{"num_hidden_layers": 14, "hidden_size": 160, "n_experts": 16, "experts_per_token": 4, "d_expert": 64, "d_shared_expert": 0, "hidden_act": "swiglu", "moe_layers": [1, 2, 3, 4, 5, 6, 7, 8, 9, 10, 11, 12, 13], "router_score": "softmax", "normalize_top_k": false, "routed_scale": 1.87, "balance_loss": 0.00616, "balance_bias": false, "router_z_loss": 0.001, "router_bias": true, "init_std_router": 0.0118, "lr_router": 0.000679, "num_attention_heads": 2, "num_key_value_heads": 2, "head_dim": 64, "vocab_size": 15541, "norm": "rmsnorm", "norm_place": "pre", "norm_eps": 1e-05, "positions": "learned+rope", "rope_theta": 2060.0, "rope_fraction": 1.0, "qk_norm": false, "attn_scale": 0.125, "tie_word_embeddings": false, "parallel_block": false, "init": "uniform", "init_std_qkv": 0.0419, "init_std_o": 0.0, "init_std_up": 0.0419, "init_std_down": 0.0, "init_mimetic": 0.5, "optimizer": "soap_variant", "learning_rate": 0.00336, "lr_mult_qkv": 0.4, "lr_mult_o": 1.16, "lr_mult_up": 0.797, "beta1": 0.95, "beta2": 0.95, "lr_head": 0.00912, "max_grad_norm": 2.0, "warmup_steps": 200, "schedule": "wsd", "decay_fraction": 0.684, "decay_shape": "cos", "final_lr_fraction": 0.0, "batch_tokens": 65536, "max_seq_len": 1024, "doc_mask": true, "train_tokens": 535600000, "max_steps": 8173, "dataset": "wikipedia_en"}
Below are experts of layer 8 (counted from 0) of a mixture-of-experts language model. Rows are named router (the router's row for the expert), gate (a neuron's input weights, with its number), up (a neuron's input weights, with its number) and show model dimensions 0-159. Each number is 50 + 10 x the weight over its row's rms, rounded and kept within 0 to 99.
After each expert's rows: a language model's description of what the expert responds to. This comes from a sample of Wikipedia text that the model never trained on.

# expert 13
router:33 56 57 54 34 40 34 51 58 45 52 62 47 32 49 43 63 64 67 60 49 54 52 48 55 50 45 46 55 40 48 42 60 49 64 42 44 44 43 53 28 48 27 45 56 67 41 57 49 59 63 62 44 39 41 30 50 53 58 25 65 41 57 50 68 57 33 54 63 46 61 58 39 38 52 35 41 50 48 45 60 48 35 58 66 57 53 58 56 40 65 59 59 38 48 52 59 52 64 47 41 40 33 64 67 57 55 55 43 40 60 45 64 56 49 37 48 65 54 52 38 50 63 53 58 47 57 55 55 33 59 56 62 49 36 41 34 36 63 61 59 35 51 47 35 43 59 54 48 37 44 61 33 55 59 62 59 47 41 64
gate0:48 39 48 50 52 54 65 39 65 27 33 54 53 37 55 39 44 64 52 55 37 43 50 52 57 56 59 70 41 34 56 52 38 52 47 34 65 45 55 52 48 60 45 52 61 57 63 51 49 37 52 51 48 45 47 60 60 39 46 48 52 58 38 59 58 43 47 45 49 46 41 35 63 55 70 59 53 41 38 38 56 69 53 45 73 70 57 29 39 59 44 48 45 50 23 63 38 40 55 33 52 34 52 45 47 65 54 40 48 41 51 64 55 51 56 48 55 56 64 43 60 59 68 25 61 58 46 46 54 52 60 56 51 55 34 51 55 53 66 63 45 37 68 72 59 37 52 55 51 60 54 56 51 60 62 59 40 54 39 59
up0:60 53 49 56 35 63 53 73 73 54 48 63 56 52 43 52 60 54 56 40 47 55 23 53 54 47 53 39 42 52 54 36 44 45 37 41 54 55 50 55 60 43 51 50 47 60 51 41 47 60 55 46 32 42 55 60 39 31 52 49 47 38 61 31 49 69 41 42 71 58 49 47 53 52 59 59 60 55 47 41 24 50 45 71 38 49 55 64 51 73 69 39 48 49 62 37 47 28 47 54 56 53 48 34 33 49 56 48 47 56 25 52 63 49 52 58 53 38 57 57 49 57 61 54 48 67 68 58 55 65 36 58 43 33 39 47 57 44 45 48 40 50 42 72 30 44 58 42 48 50 52 51 55 37 54 52 47 51 62 59
gate1:42 48 65 46 40 42 44 66 41 37 42 45 66 56 55 34 51 42 41 45 31 44 41 43 65 54 23 58 48 49 53 39 44 45 60 48 30 43 49 51 43 42 50 42 34 49 21 44 51 43 59 49 66 54 56 47 29 57 41 40 53 52 72 62 51 62 53 38 52 51 63 47 49 64 51 60 26 49 41 50 43 50 17 52 50 51 59 52 47 42 41 41 55 52 48 61 58 48 54 43 46 42 45 52 51 43 32 41 41 51 59 45 65 45 41 48 59 75 51 56 25 53 55 53 38 46 47 57 55 48 60 43 61 51 35 55 62 46 64 38 41 43 46 55 38 36 53 49 37 42 46 50 43 44 42 46 64 54 61 27
up1:45 48 58 31 40 49 67 53 47 50 50 65 54 51 72 48 59 43 36 39 46 40 33 40 59 64 34 65 47 54 43 27 37 48 63 45 24 49 42 39 38 43 59 40 44 45 47 51 55 51 64 62 61 53 55 51 22 36 56 44 40 53 63 60 51 42 56 51 46 52 51 37 41 51 40 53 58 46 37 47 45 53 28 40 51 45 59 53 48 59 58 46 41 60 59 51 54 50 69 47 56 53 39 53 56 51 41 26 49 43 46 45 41 38 47 37 64 70 46 53 45 56 67 50 52 38 27 68 47 69 42 51 61 55 41 62 52 32 44 49 44 38 46 46 47 36 62 58 63 41 54 52 32 42 48 35 56 41 58 46
It responds to: Prepositions and function words. Prepositions, articles and auxiliaries in running prose, especially after verbs like signed with, traded for, growth of the.

# expert 14
router:43 56 49 47 51 57 51 42 73 38 59 53 36 46 42 52 49 53 46 56 46 58 52 66 56 69 29 46 59 46 57 37 51 68 54 46 42 33 45 50 33 53 49 46 59 58 69 62 39 49 49 60 51 45 40 50 49 73 53 44 63 60 47 41 62 63 38 55 58 45 67 60 52 53 56 50 44 43 45 74 73 49 39 50 52 55 34 48 29 60 71 51 54 37 53 46 61 60 70 44 58 37 39 51 62 57 36 52 55 46 52 57 58 67 51 52 59 54 70 53 37 30 58 74 54 43 57 55 66 50 64 59 58 41 42 44 43 35 61 50 60 62 60 36 37 40 55 45 46 44 41 68 50 57 52 58 54 48 39 42
gate2:59 71 63 43 47 49 53 30 55 48 39 34 49 49 37 44 52 35 26 38 46 58 52 63 45 30 58 53 58 57 48 36 29 42 30 77 46 72 37 52 58 67 53 41 46 81 66 60 41 40 47 36 34 52 54 49 59 53 60 60 42 58 47 55 53 51 43 55 22 39 50 52 28 52 57 58 50 63 45 45 55 44 44 37 42 48 47 47 45 61 43 46 50 44 44 37 44 60 54 36 56 46 41 42 62 34 43 37 66 51 51 54 45 54 56 51 55 58 51 63 64 51 55 42 56 65 65 38 63 50 52 50 48 42 58 42 51 53 46 44 42 42 57 51 55 48 32 43 40 47 56 36 66 46 41 48 51 49 42 49
up2:56 44 61 59 48 60 40 67 62 44 41 52 60 53 40 54 23 57 51 42 43 47 50 25 37 43 60 51 58 32 55 59 51 41 43 54 54 52 47 58 59 59 49 53 48 51 60 65 46 43 53 43 76 34 56 61 47 56 61 47 46 46 41 54 50 63 46 57 45 50 47 34 50 45 60 36 48 46 41 46 41 66 52 50 49 44 48 54 46 48 19 54 44 68 64 49 54 53 41 49 33 60 42 48 58 63 52 55 48 62 59 36 43 55 23 42 61 57 53 64 53 46 52 45 50 71 49 40 65 53 36 45 75 51 54 52 52 57 60 54 49 46 48 53 38 60 30 55 28 42 59 35 41 43 52 78 47 35 61 53
gate3:48 66 67 62 49 54 74 39 44 46 47 49 60 55 54 49 34 64 61 51 58 71 41 47 37 47 50 60 57 40 74 64 47 49 39 33 49 44 54 42 41 44 46 45 42 47 51 53 41 58 48 49 69 44 43 61 52 50 41 54 35 56 51 38 47 49 44 41 36 38 53 58 43 46 62 60 60 51 57 57 66 41 49 42 42 39 52 39 59 61 62 50 38 60 42 53 34 57 45 48 48 57 40 37 50 51 29 79 47 71 49 40 53 39 23 49 47 53 63 58 63 52 62 76 50 57 64 40 41 54 60 58 44 48 40 35 53 72 53 37 65 62 57 44 56 45 48 40 54 62 46 54 49 52 44 58 34 45 43 45
up3:55 38 59 58 40 41 43 30 36 29 58 59 38 53 46 44 56 51 35 44 57 61 52 23 40 43 33 47 54 22 55 54 65 62 51 60 50 57 56 49 53 36 53 56 34 68 44 57 55 55 45 66 62 43 57 70 62 44 39 53 65 44 53 57 57 52 46 44 35 51 55 36 54 49 45 48 42 71 46 55 60 60 53 44 56 22 51 51 40 43 59 42 43 54 51 50 62 53 50 51 54 56 50 48 45 43 50 53 31 71 40 50 64 45 35 62 50 36 46 53 50 72 67 63 49 70 45 42 54 45 51 62 42 43 55 37 63 51 66 47 60 51 71 50 46 63 58 53 53 50 65 49 55 60 45 49 38 50 36 38
It responds to: Capital letters in acronyms. Single capital letters and pieces inside acronyms and abbreviations, such as NIFL, UNITA, LIRR, VfL, plus dashes and hyphens.

# expert 2
router:37 53 31 59 49 42 40 40 78 35 33 20 45 39 54 43 53 62 40 50 41 66 64 56 62 36 48 54 61 46 34 43 41 43 41 42 47 46 29 64 52 51 41 35 40 63 64 57 41 54 62 56 44 42 31 46 36 49 52 37 58 43 51 39 50 52 46 66 46 37 52 40 54 51 58 54 58 51 39 59 48 45 55 47 55 59 41 61 26 69 51 50 49 47 47 40 51 45 51 39 67 48 47 63 65 56 52 59 39 44 62 72 56 52 44 37 55 45 55 36 47 43 62 66 50 57 58 49 55 49 59 57 49 49 38 48 60 59 51 55 60 25 69 54 38 31 56 55 41 54 40 56 54 59 53 55 45 38 48 60
gate4:55 56 51 60 51 46 56 60 58 29 55 39 52 40 40 43 49 53 46 56 41 41 34 43 61 48 52 60 68 41 42 31 42 31 54 34 71 67 45 44 73 50 58 44 60 69 44 56 46 43 52 43 40 43 45 36 60 49 50 59 46 56 61 55 69 58 60 50 51 62 48 54 35 61 56 45 62 47 38 53 41 46 62 48 58 62 50 68 48 61 54 57 77 61 59 64 62 64 50 63 63 34 52 72 52 40 39 52 51 50 46 62 61 35 57 68 69 63 39 38 41 51 33 46 55 49 33 66 47 44 54 50 45 49 40 57 52 57 59 44 47 60 38 69 40 44 62 44 59 51 54 48 54 40 45 65 53 44 51 55
up4:44 42 64 52 51 49 43 50 42 45 50 50 48 37 47 47 59 52 55 32 43 57 51 55 36 58 60 45 58 40 47 47 54 54 60 64 53 41 49 44 54 47 59 39 68 82 59 46 62 37 41 53 54 66 72 39 50 41 63 75 50 27 33 42 44 63 50 47 45 54 48 36 41 56 45 50 65 49 50 58 67 55 44 41 50 43 53 61 50 63 65 48 61 54 41 54 46 48 41 52 44 59 62 70 48 53 52 51 58 64 74 46 50 43 59 54 51 43 43 34 31 55 49 58 51 52 42 45 53 40 57 30 47 53 58 44 25 43 59 29 32 27 40 52 56 62 56 44 51 43 53 68 62 36 58 43 53 38 55 36
gate5:41 53 47 52 53 37 60 32 50 54 50 29 47 56 41 49 51 41 41 47 50 45 70 59 53 62 47 54 69 44 58 35 52 58 61 59 33 44 40 59 49 59 42 50 57 51 56 27 55 82 64 53 60 49 30 45 54 45 34 44 53 50 55 44 42 60 42 68 41 48 46 53 45 49 39 60 58 45 61 44 42 61 39 39 42 48 56 48 53 70 48 47 60 38 59 63 36 35 41 46 47 44 53 58 63 62 39 53 68 48 47 38 55 62 58 57 43 50 60 61 64 49 51 59 42 48 35 50 50 45 56 56 49 56 43 55 70 49 53 34 43 38 36 51 30 24 78 58 49 50 52 52 52 60 52 48 35 49 24 49
up5:52 47 52 30 54 62 56 37 39 48 73 24 44 44 48 47 64 56 57 46 41 60 42 37 58 52 41 61 40 54 50 66 66 61 54 54 51 36 46 51 59 55 56 60 62 60 47 47 36 51 42 48 61 35 47 37 34 51 50 45 56 58 49 63 52 43 46 65 53 56 62 45 53 68 56 45 57 43 46 60 58 58 34 59 55 39 40 49 57 33 58 61 50 60 43 31 55 58 67 68 51 57 48 79 40 69 53 55 49 51 45 51 38 45 67 71 36 52 53 51 35 62 62 53 36 46 51 65 31 67 64 43 44 41 72 47 53 50 45 45 43 50 67 70 56 44 48 54 49 49 42 51 54 54 63 42 40 56 38 54
It responds to: Mid-word Latinate pieces. Interior and suffix pieces of ordinary English words, especially Latinate ones, such as pav-il-ion, evoc-ation, inconven-ience, -ment, -ity.

# expert 4
router:34 56 48 41 30 53 36 51 57 40 50 56 35 44 44 44 52 40 45 71 56 64 53 52 55 52 39 44 54 45 44 34 72 58 52 58 41 47 50 42 45 53 42 55 51 64 53 72 46 61 46 55 47 52 44 66 45 67 64 45 66 52 55 37 67 57 39 61 56 49 65 58 41 54 46 24 34 44 34 43 61 39 39 45 49 58 50 39 52 49 62 44 52 42 48 47 73 60 62 45 25 49 48 64 71 48 33 65 44 54 45 46 42 56 56 53 63 51 46 51 24 42 55 70 54 36 58 53 66 51 57 47 59 45 44 44 31 35 58 55 61 57 43 37 38 52 50 43 52 56 47 50 52 41 60 63 50 34 45 60
gate1:61 49 49 68 70 61 43 47 65 53 48 54 49 45 46 59 37 40 38 52 46 33 53 61 47 45 50 63 46 30 42 38 54 29 49 56 43 47 69 66 47 69 56 46 49 65 54 29 52 50 29 57 52 62 50 66 59 48 38 66 43 43 60 46 68 70 52 46 52 42 36 53 51 58 54 41 46 34 40 67 56 30 56 54 53 33 54 44 37 37 59 32 55 67 35 42 48 50 57 45 51 47 52 47 56 41 62 48 45 32 64 40 55 49 50 67 32 41 53 43 49 58 69 70 37 38 52 58 53 37 64 53 29 42 50 61 42 48 42 51 53 54 35 47 52 54 50 59 42 59 51 62 51 50 50 44 64 51 52 43
up1:48 66 41 46 43 54 63 57 53 69 59 35 55 72 40 49 46 66 58 44 55 49 71 62 51 54 46 47 36 46 43 71 43 43 50 57 50 39 38 53 63 39 71 55 41 61 55 62 57 52 75 61 39 65 47 61 47 55 67 33 61 60 22 36 32 56 52 50 48 61 60 43 59 46 62 59 47 62 43 59 55 43 47 36 66 53 47 66 60 32 40 54 47 44 53 63 44 52 38 54 60 46 51 64 44 54 56 52 49 54 43 59 56 46 53 33 67 43 59 54 55 47 47 29 33 52 45 49 61 56 48 45 58 43 51 38 53 65 49 44 48 56 70 49 46 43 47 49 69 52 49 54 50 51 55 40 44 47 25 41
gate2:64 58 46 25 46 53 51 45 55 62 41 47 50 48 49 58 65 50 49 65 62 51 52 66 60 54 43 42 44 54 46 52 65 63 47 57 63 55 48 58 31 45 53 34 40 53 46 38 39 36 57 26 46 49 46 43 42 52 39 49 40 32 49 30 65 47 64 56 39 71 41 55 50 39 28 53 43 61 34 50 55 62 60 62 51 58 57 42 59 43 54 57 45 50 58 46 35 36 41 40 49 63 57 55 59 49 53 41 43 31 50 59 53 60 44 58 56 55 49 51 35 54 29 22 39 35 49 53 64 45 60 52 49 60 43 50 45 48 60 43 49 58 43 58 46 43 39 55 54 62 50 37 67 56 25 55 50 42 45 21
up2:63 46 41 51 54 39 50 48 43 43 47 40 46 60 36 44 57 52 56 35 67 48 53 60 39 65 42 45 70 48 50 50 57 58 54 45 47 42 57 33 51 47 66 56 47 58 58 59 73 70 49 49 49 58 50 43 55 54 72 47 44 50 36 49 45 32 59 27 60 45 60 44 38 31 49 59 67 59 54 68 63 60 53 44 65 42 50 65 51 60 54 51 39 53 56 60 43 51 54 44 56 40 28 73 37 36 47 60 56 49 31 39 55 41 55 62 51 40 55 43 68 57 53 51 43 70 46 60 53 56 49 39 61 37 66 48 53 58 47 41 44 37 70 56 66 62 34 59 47 49 53 52 37 41 51 27 40 49 39 49
It responds to: Sentence-ending punctuation. Periods closing sentences, often fused with word endings like s., ing., ation., plus commas, parentheses and table pipes in place descriptions and coordinates.

# expert 10
router:32 69 47 57 33 51 39 46 47 50 43 40 49 46 37 32 43 54 57 65 34 65 52 55 47 55 51 47 62 54 38 44 61 54 55 56 47 41 47 49 41 63 49 34 43 54 58 59 44 61 56 56 51 39 48 41 40 75 54 46 49 34 53 40 63 58 40 53 56 53 67 61 39 39 47 36 39 37 39 47 65 39 37 58 51 61 35 49 43 47 71 56 72 44 41 41 42 65 47 45 35 57 38 49 58 47 55 60 46 54 46 58 60 65 58 56 66 75 51 45 51 53 52 55 76 34 51 60 60 40 52 55 56 41 52 43 47 58 65 55 62 55 46 47 46 37 64 46 31 42 45 68 43 51 58 49 57 24 36 47
gate4:39 50 47 75 61 43 49 42 21 56 31 44 60 56 65 38 55 50 48 35 52 65 55 57 67 57 73 51 39 60 28 42 48 45 46 56 53 57 41 63 53 55 52 52 39 31 62 50 52 54 60 45 34 45 49 53 42 42 42 57 43 33 44 50 46 59 57 50 49 50 57 55 30 40 41 39 45 49 53 51 53 47 41 60 27 32 58 56 36 52 44 67 49 39 22 41 49 44 22 51 46 58 50 64 52 44 48 36 60 54 46 41 46 46 55 40 56 51 68 68 43 45 65 38 56 57 51 54 43 54 57 53 47 53 44 47 55 68 60 48 46 52 46 63 56 52 49 66 53 58 56 36 59 66 47 45 53 59 44 30
up4:38 66 44 66 33 54 51 65 56 56 39 63 43 56 46 37 54 59 62 56 48 55 35 62 51 69 56 57 55 37 68 44 57 49 37 44 54 54 62 63 46 70 59 52 55 40 65 53 43 49 62 55 46 66 63 46 33 62 36 45 33 48 53 26 45 54 40 43 59 57 48 46 52 39 47 36 35 47 52 37 32 55 53 50 44 47 42 55 50 48 54 52 55 54 38 47 43 52 71 47 43 56 47 52 52 53 40 69 51 41 54 54 56 56 39 43 60 44 68 47 43 43 35 34 58 57 42 54 41 38 53 47 51 58 55 26 52 58 70 44 57 47 49 62 72 50 68 57 43 58 56 46 56 48 42 40 74 64 47 23
gate5:48 51 51 54 43 53 58 22 52 51 53 37 48 23 55 48 49 54 58 60 44 58 27 57 40 64 41 40 52 62 59 40 39 41 37 68 61 43 45 59 47 30 46 39 53 61 37 56 51 51 46 32 52 51 48 42 45 63 56 62 48 64 54 37 63 50 35 52 26 37 59 75 34 67 48 47 40 45 44 49 53 57 63 47 51 36 48 60 41 49 63 59 48 58 48 48 55 38 36 56 42 64 41 54 46 67 64 60 60 48 66 55 51 54 51 48 70 43 42 46 57 38 44 42 57 59 54 60 46 58 41 57 52 43 26 52 53 49 42 51 36 48 58 45 42 66 49 57 38 55 68 64 46 36 44 48 49 50 66 32
up5:45 59 62 44 56 55 54 44 61 59 47 64 40 32 47 55 50 40 46 40 34 49 50 55 61 55 58 47 35 63 56 42 44 48 50 39 53 46 41 60 48 43 46 62 41 41 52 65 51 52 38 42 55 59 54 39 39 53 28 47 37 59 44 64 40 42 49 68 31 37 45 45 50 47 54 44 45 47 46 53 67 62 43 39 49 32 43 68 47 54 57 48 64 51 47 50 43 33 49 35 66 69 44 60 52 57 49 50 67 55 56 35 55 38 55 57 65 27 62 60 47 44 46 35 57 55 50 58 57 65 65 70 46 63 22 52 64 31 55 67 45 51 43 49 47 72 53 53 53 61 45 55 50 25 56 44 35 59 56 49
It responds to: Line and section breaks. Line breaks and blank lines ending table rows or paragraphs, plus ==/=== heading markers, opening quotes and "The".

# expert 8
router:37 61 46 38 36 64 37 59 59 46 44 58 28 35 36 34 40 49 50 62 44 66 45 47 67 51 39 35 61 43 41 36 51 55 55 62 43 47 45 43 41 39 39 45 56 60 52 54 51 51 56 55 50 49 51 48 40 48 53 43 75 45 64 36 60 56 34 50 53 52 65 60 46 43 42 47 43 36 43 52 61 48 36 45 55 66 47 51 41 55 58 52 57 31 55 48 72 66 66 55 30 48 42 50 76 55 37 64 43 57 39 52 50 55 51 43 51 44 48 65 33 41 63 68 56 56 55 68 58 59 62 57 57 37 47 45 48 33 54 51 57 64 47 35 33 53 60 59 41 41 43 57 28 44 58 52 50 34 41 51
gate1:45 62 45 49 41 48 57 51 40 40 42 57 65 56 47 49 55 56 55 57 58 60 69 48 75 54 53 32 30 52 66 48 48 44 41 43 47 65 62 50 38 44 43 56 47 57 55 61 50 58 45 53 55 59 37 56 55 51 54 33 43 40 44 35 50 62 67 44 40 60 34 64 42 27 46 56 46 49 55 72 61 48 45 49 36 62 48 52 44 61 63 51 38 61 53 55 66 62 39 51 55 59 54 30 69 57 57 39 47 44 51 54 52 49 47 47 40 44 60 51 59 48 46 53 60 44 72 57 76 64 68 46 46 50 38 41 44 56 56 39 41 34 58 43 30 65 70 50 65 55 53 40 63 46 56 33 59 66 58 40
up1:45 55 74 61 50 46 49 49 61 46 43 50 55 49 43 53 65 38 57 56 53 47 41 48 41 46 37 39 55 60 55 59 46 44 43 59 46 40 20 45 57 73 35 38 55 52 38 34 53 46 62 52 51 46 58 47 58 61 61 66 38 62 64 50 43 53 60 64 45 47 61 54 36 45 74 51 56 54 26 54 47 50 45 49 67 65 41 37 36 48 61 65 47 43 62 49 46 44 31 29 57 42 61 52 47 27 46 41 36 59 43 64 37 59 54 41 49 48 71 50 42 55 50 46 36 48 57 49 60 43 50 32 60 57 48 61 55 52 49 55 38 46 38 52 40 43 49 67 35 41 54 64 72 44 53 56 62 64 51 52
gate2:35 46 38 33 50 47 42 42 54 58 61 60 48 53 37 37 42 60 46 35 51 51 47 42 48 52 39 44 66 55 58 52 50 53 44 41 55 53 49 46 26 26 46 49 41 63 38 54 52 52 44 59 55 45 65 60 58 50 44 60 39 38 52 57 63 69 53 55 59 41 38 67 51 26 41 39 42 65 61 67 62 43 53 45 37 70 44 58 31 59 59 63 44 51 53 64 53 64 48 52 28 68 57 49 55 37 44 39 44 48 41 46 57 51 39 52 43 41 35 41 38 58 37 59 51 55 48 55 43 58 60 55 57 49 58 56 59 45 61 34 69 72 33 43 36 60 63 72 46 49 51 50 55 64 50 50 45 43 30 60
up2:42 40 60 60 39 56 61 49 50 59 51 59 44 51 44 36 37 62 78 58 42 45 43 46 43 49 31 56 50 43 49 52 56 32 40 34 51 44 49 34 33 44 56 42 58 66 61 38 44 54 51 55 36 37 53 46 58 58 46 51 72 38 52 66 58 50 55 25 48 46 62 55 56 32 54 39 46 54 53 39 56 58 39 54 46 44 46 24 63 53 56 55 44 52 50 54 46 61 62 55 39 62 58 57 46 44 42 80 33 44 34 33 52 63 49 32 22 39 45 42 45 50 46 55 46 43 43 51 58 55 55 54 50 47 65 57 38 50 47 29 62 52 56 39 53 51 52 63 46 55 39 70 47 57 53 61 45 53 46 63
It responds to: Table cell starts. First tokens of names and numbers in table cells and lists, mostly capitalized word starts after pipes, such as Liverpool, John, County.

# expert 15
router:46 55 32 42 44 54 47 44 61 27 44 46 51 48 53 40 54 65 67 58 44 45 51 54 53 40 26 56 74 54 44 40 58 61 44 28 43 33 41 34 34 61 39 39 45 54 54 45 46 60 67 56 38 43 43 47 35 51 52 51 54 48 56 34 59 57 44 56 58 50 63 57 59 45 53 57 57 46 34 65 41 52 42 51 45 56 47 60 39 55 58 44 65 49 48 54 51 52 61 35 55 35 38 59 70 65 58 59 62 56 45 56 48 51 54 49 51 56 50 41 44 53 58 72 59 60 63 64 53 34 41 51 50 28 52 32 36 34 52 64 69 27 68 48 55 39 52 40 45 51 41 49 47 58 69 57 50 34 44 50
gate0:48 39 43 27 47 46 44 40 51 52 56 64 56 50 60 46 52 60 55 55 43 58 60 66 37 44 45 55 66 55 64 35 63 60 55 35 42 47 48 46 50 47 42 42 50 54 49 59 42 63 37 71 56 66 42 42 44 54 57 69 22 42 41 36 71 50 50 40 49 53 36 62 55 46 57 56 47 34 58 51 44 56 56 46 58 53 45 55 49 40 71 29 35 60 54 37 48 54 55 35 41 32 39 34 44 56 57 28 44 52 51 41 36 53 37 47 61 56 55 35 59 61 39 58 61 38 44 53 54 43 31 53 43 37 62 24 41 44 67 45 58 51 49 47 51 56 62 49 35 56 44 33 56 64 53 52 50 34 43 57
up0:51 48 57 55 53 42 57 54 58 52 58 61 42 48 49 39 56 51 53 57 35 56 58 52 50 43 32 46 47 62 43 47 45 63 42 37 45 54 47 48 59 51 53 55 58 60 61 41 71 67 52 68 32 58 62 33 47 46 51 58 43 52 43 42 43 75 50 53 64 48 61 70 43 60 23 47 60 52 50 49 47 63 61 75 55 40 56 53 39 51 49 40 37 62 42 52 53 44 69 44 62 43 54 39 55 41 50 41 38 52 71 21 48 48 35 55 39 48 30 64 31 38 53 64 57 64 48 54 42 36 59 46 44 58 39 55 61 56 65 42 46 40 38 55 49 49 53 67 53 66 31 53 40 53 51 55 39 36 52 53
gate1:53 30 35 35 55 33 52 41 47 48 59 48 47 49 57 51 53 66 73 44 55 56 50 67 47 46 49 36 68 44 42 25 65 50 49 29 53 59 40 41 36 48 43 43 36 59 46 42 39 70 48 44 30 58 46 45 48 59 41 26 43 37 44 44 51 51 56 54 34 47 49 58 64 61 49 38 69 50 71 52 48 59 51 54 59 72 47 55 49 56 54 43 46 62 45 58 44 52 53 35 40 59 31 37 49 48 53 52 51 55 49 45 50 45 46 43 51 66 44 52 50 46 40 54 72 34 62 47 46 27 71 63 50 43 56 48 50 40 51 55 41 57 39 58 69 44 49 50 49 64 41 39 65 54 50 36 45 58 35 41
up1:40 50 63 56 51 54 48 41 56 38 56 50 62 42 52 50 39 44 60 69 52 47 51 43 46 54 55 47 33 56 53 58 46 74 56 39 43 42 44 66 59 69 52 50 54 41 30 75 44 43 33 61 50 63 45 59 50 41 64 65 46 68 41 71 44 43 50 35 47 47 55 45 48 61 41 40 66 57 42 68 37 32 59 33 48 28 54 34 42 51 65 47 33 54 51 42 57 35 57 42 49 54 52 46 44 50 65 46 43 47 65 55 30 51 50 40 58 45 64 50 54 39 56 50 37 59 39 53 58 49 36 54 44 44 48 52 50 48 49 59 43 50 42 58 44 73 65 50 30 45 56 55 48 65 56 24 45 61 39 62
It responds to: Years and bio openings. Sentence- and parenthesis-opening tokens: first digits of years after (, In or The, plus also/alias in bio parentheticals, section headers.

# expert 3
router:42 58 44 40 37 53 34 53 60 39 47 57 43 43 24 41 50 51 45 55 54 57 53 34 56 46 44 45 54 57 34 37 51 51 59 59 41 37 39 34 41 46 44 45 54 64 59 66 50 54 54 41 43 50 51 52 46 64 61 46 71 41 66 37 54 57 24 52 76 45 72 67 43 42 51 40 37 50 41 47 62 42 40 54 57 63 49 48 49 54 57 52 61 32 51 47 51 66 56 46 33 48 44 56 66 51 40 70 43 56 45 56 38 56 40 50 53 50 45 55 37 31 51 64 64 45 63 50 61 56 48 58 69 34 53 48 36 41 66 62 62 55 41 31 39 46 50 44 32 42 45 53 38 39 60 51 43 40 34 60
gate1:65 38 52 57 41 70 36 47 47 32 41 48 53 59 61 33 59 63 63 54 40 51 53 57 42 53 58 55 47 57 57 41 58 53 47 43 31 47 35 51 36 59 53 54 57 35 50 41 60 49 53 53 58 62 51 27 48 50 30 59 47 42 48 44 51 46 37 65 45 37 58 63 52 44 32 64 54 36 60 39 49 55 67 45 56 52 57 58 60 59 54 48 47 64 46 43 48 57 32 61 49 43 53 55 58 18 55 47 41 53 40 34 43 47 59 41 52 45 53 51 42 25 55 70 55 55 45 49 16 34 55 50 42 53 65 38 40 36 51 58 45 49 51 56 61 49 48 35 33 64 58 37 41 50 38 60 49 44 50 61
up1:53 43 23 51 49 59 40 37 58 30 45 49 45 72 54 39 51 75 42 48 40 46 58 54 46 68 31 64 43 51 57 45 53 59 34 55 41 48 58 55 42 64 59 63 42 50 42 56 68 61 46 54 52 53 45 28 60 38 45 50 51 44 47 40 48 30 28 66 66 58 42 63 52 43 33 59 61 41 47 43 63 42 61 55 63 46 47 68 63 54 49 46 46 72 41 43 54 46 33 63 49 41 48 47 59 53 53 55 31 52 45 60 47 45 45 41 54 60 65 60 54 33 42 46 45 54 40 41 41 34 45 62 41 58 48 40 51 49 59 64 38 74 47 62 56 44 60 49 41 57 52 52 39 56 31 47 47 46 50 45
gate2:47 40 55 45 35 57 52 52 50 57 47 55 65 54 59 45 57 45 31 43 47 37 46 36 51 50 71 57 48 48 65 48 36 48 29 49 48 41 47 58 54 28 61 50 61 46 34 54 46 57 54 67 57 42 57 54 61 43 62 49 44 64 48 53 53 61 52 42 72 55 32 50 50 61 60 53 62 54 57 48 42 27 63 31 47 37 60 59 57 50 37 35 63 36 52 34 37 48 39 59 31 55 60 49 36 25 30 50 51 62 59 40 36 50 42 52 59 45 44 48 59 53 57 72 56 56 35 30 46 42 68 47 53 60 50 45 54 56 37 37 46 56 28 49 48 63 62 58 59 48 57 46 64 46 51 51 51 49 66 52
up2:57 65 38 35 52 53 35 35 56 23 56 48 34 47 64 56 65 58 52 52 52 41 58 39 45 52 51 65 48 61 53 58 56 46 51 55 73 61 59 32 40 59 49 48 57 63 59 33 52 41 47 45 54 48 51 67 63 38 39 64 43 65 43 43 61 46 49 29 48 45 40 35 48 47 44 45 45 46 64 61 47 63 39 27 58 47 62 53 61 32 27 60 43 55 42 71 57 32 53 47 49 58 49 58 47 47 59 40 50 49 42 49 33 56 56 45 48 61 44 41 54 37 43 37 48 66 49 49 63 56 33 39 36 38 56 51 57 54 46 24 43 56 60 42 51 48 34 53 47 50 53 52 49 66 38 44 43 50 56 63
It responds to: Institutional nouns, punctuation. Whole content nouns for institutions and fields (University, military, government, research, Society), plus parentheses, quotes, possessive 's and capital initials.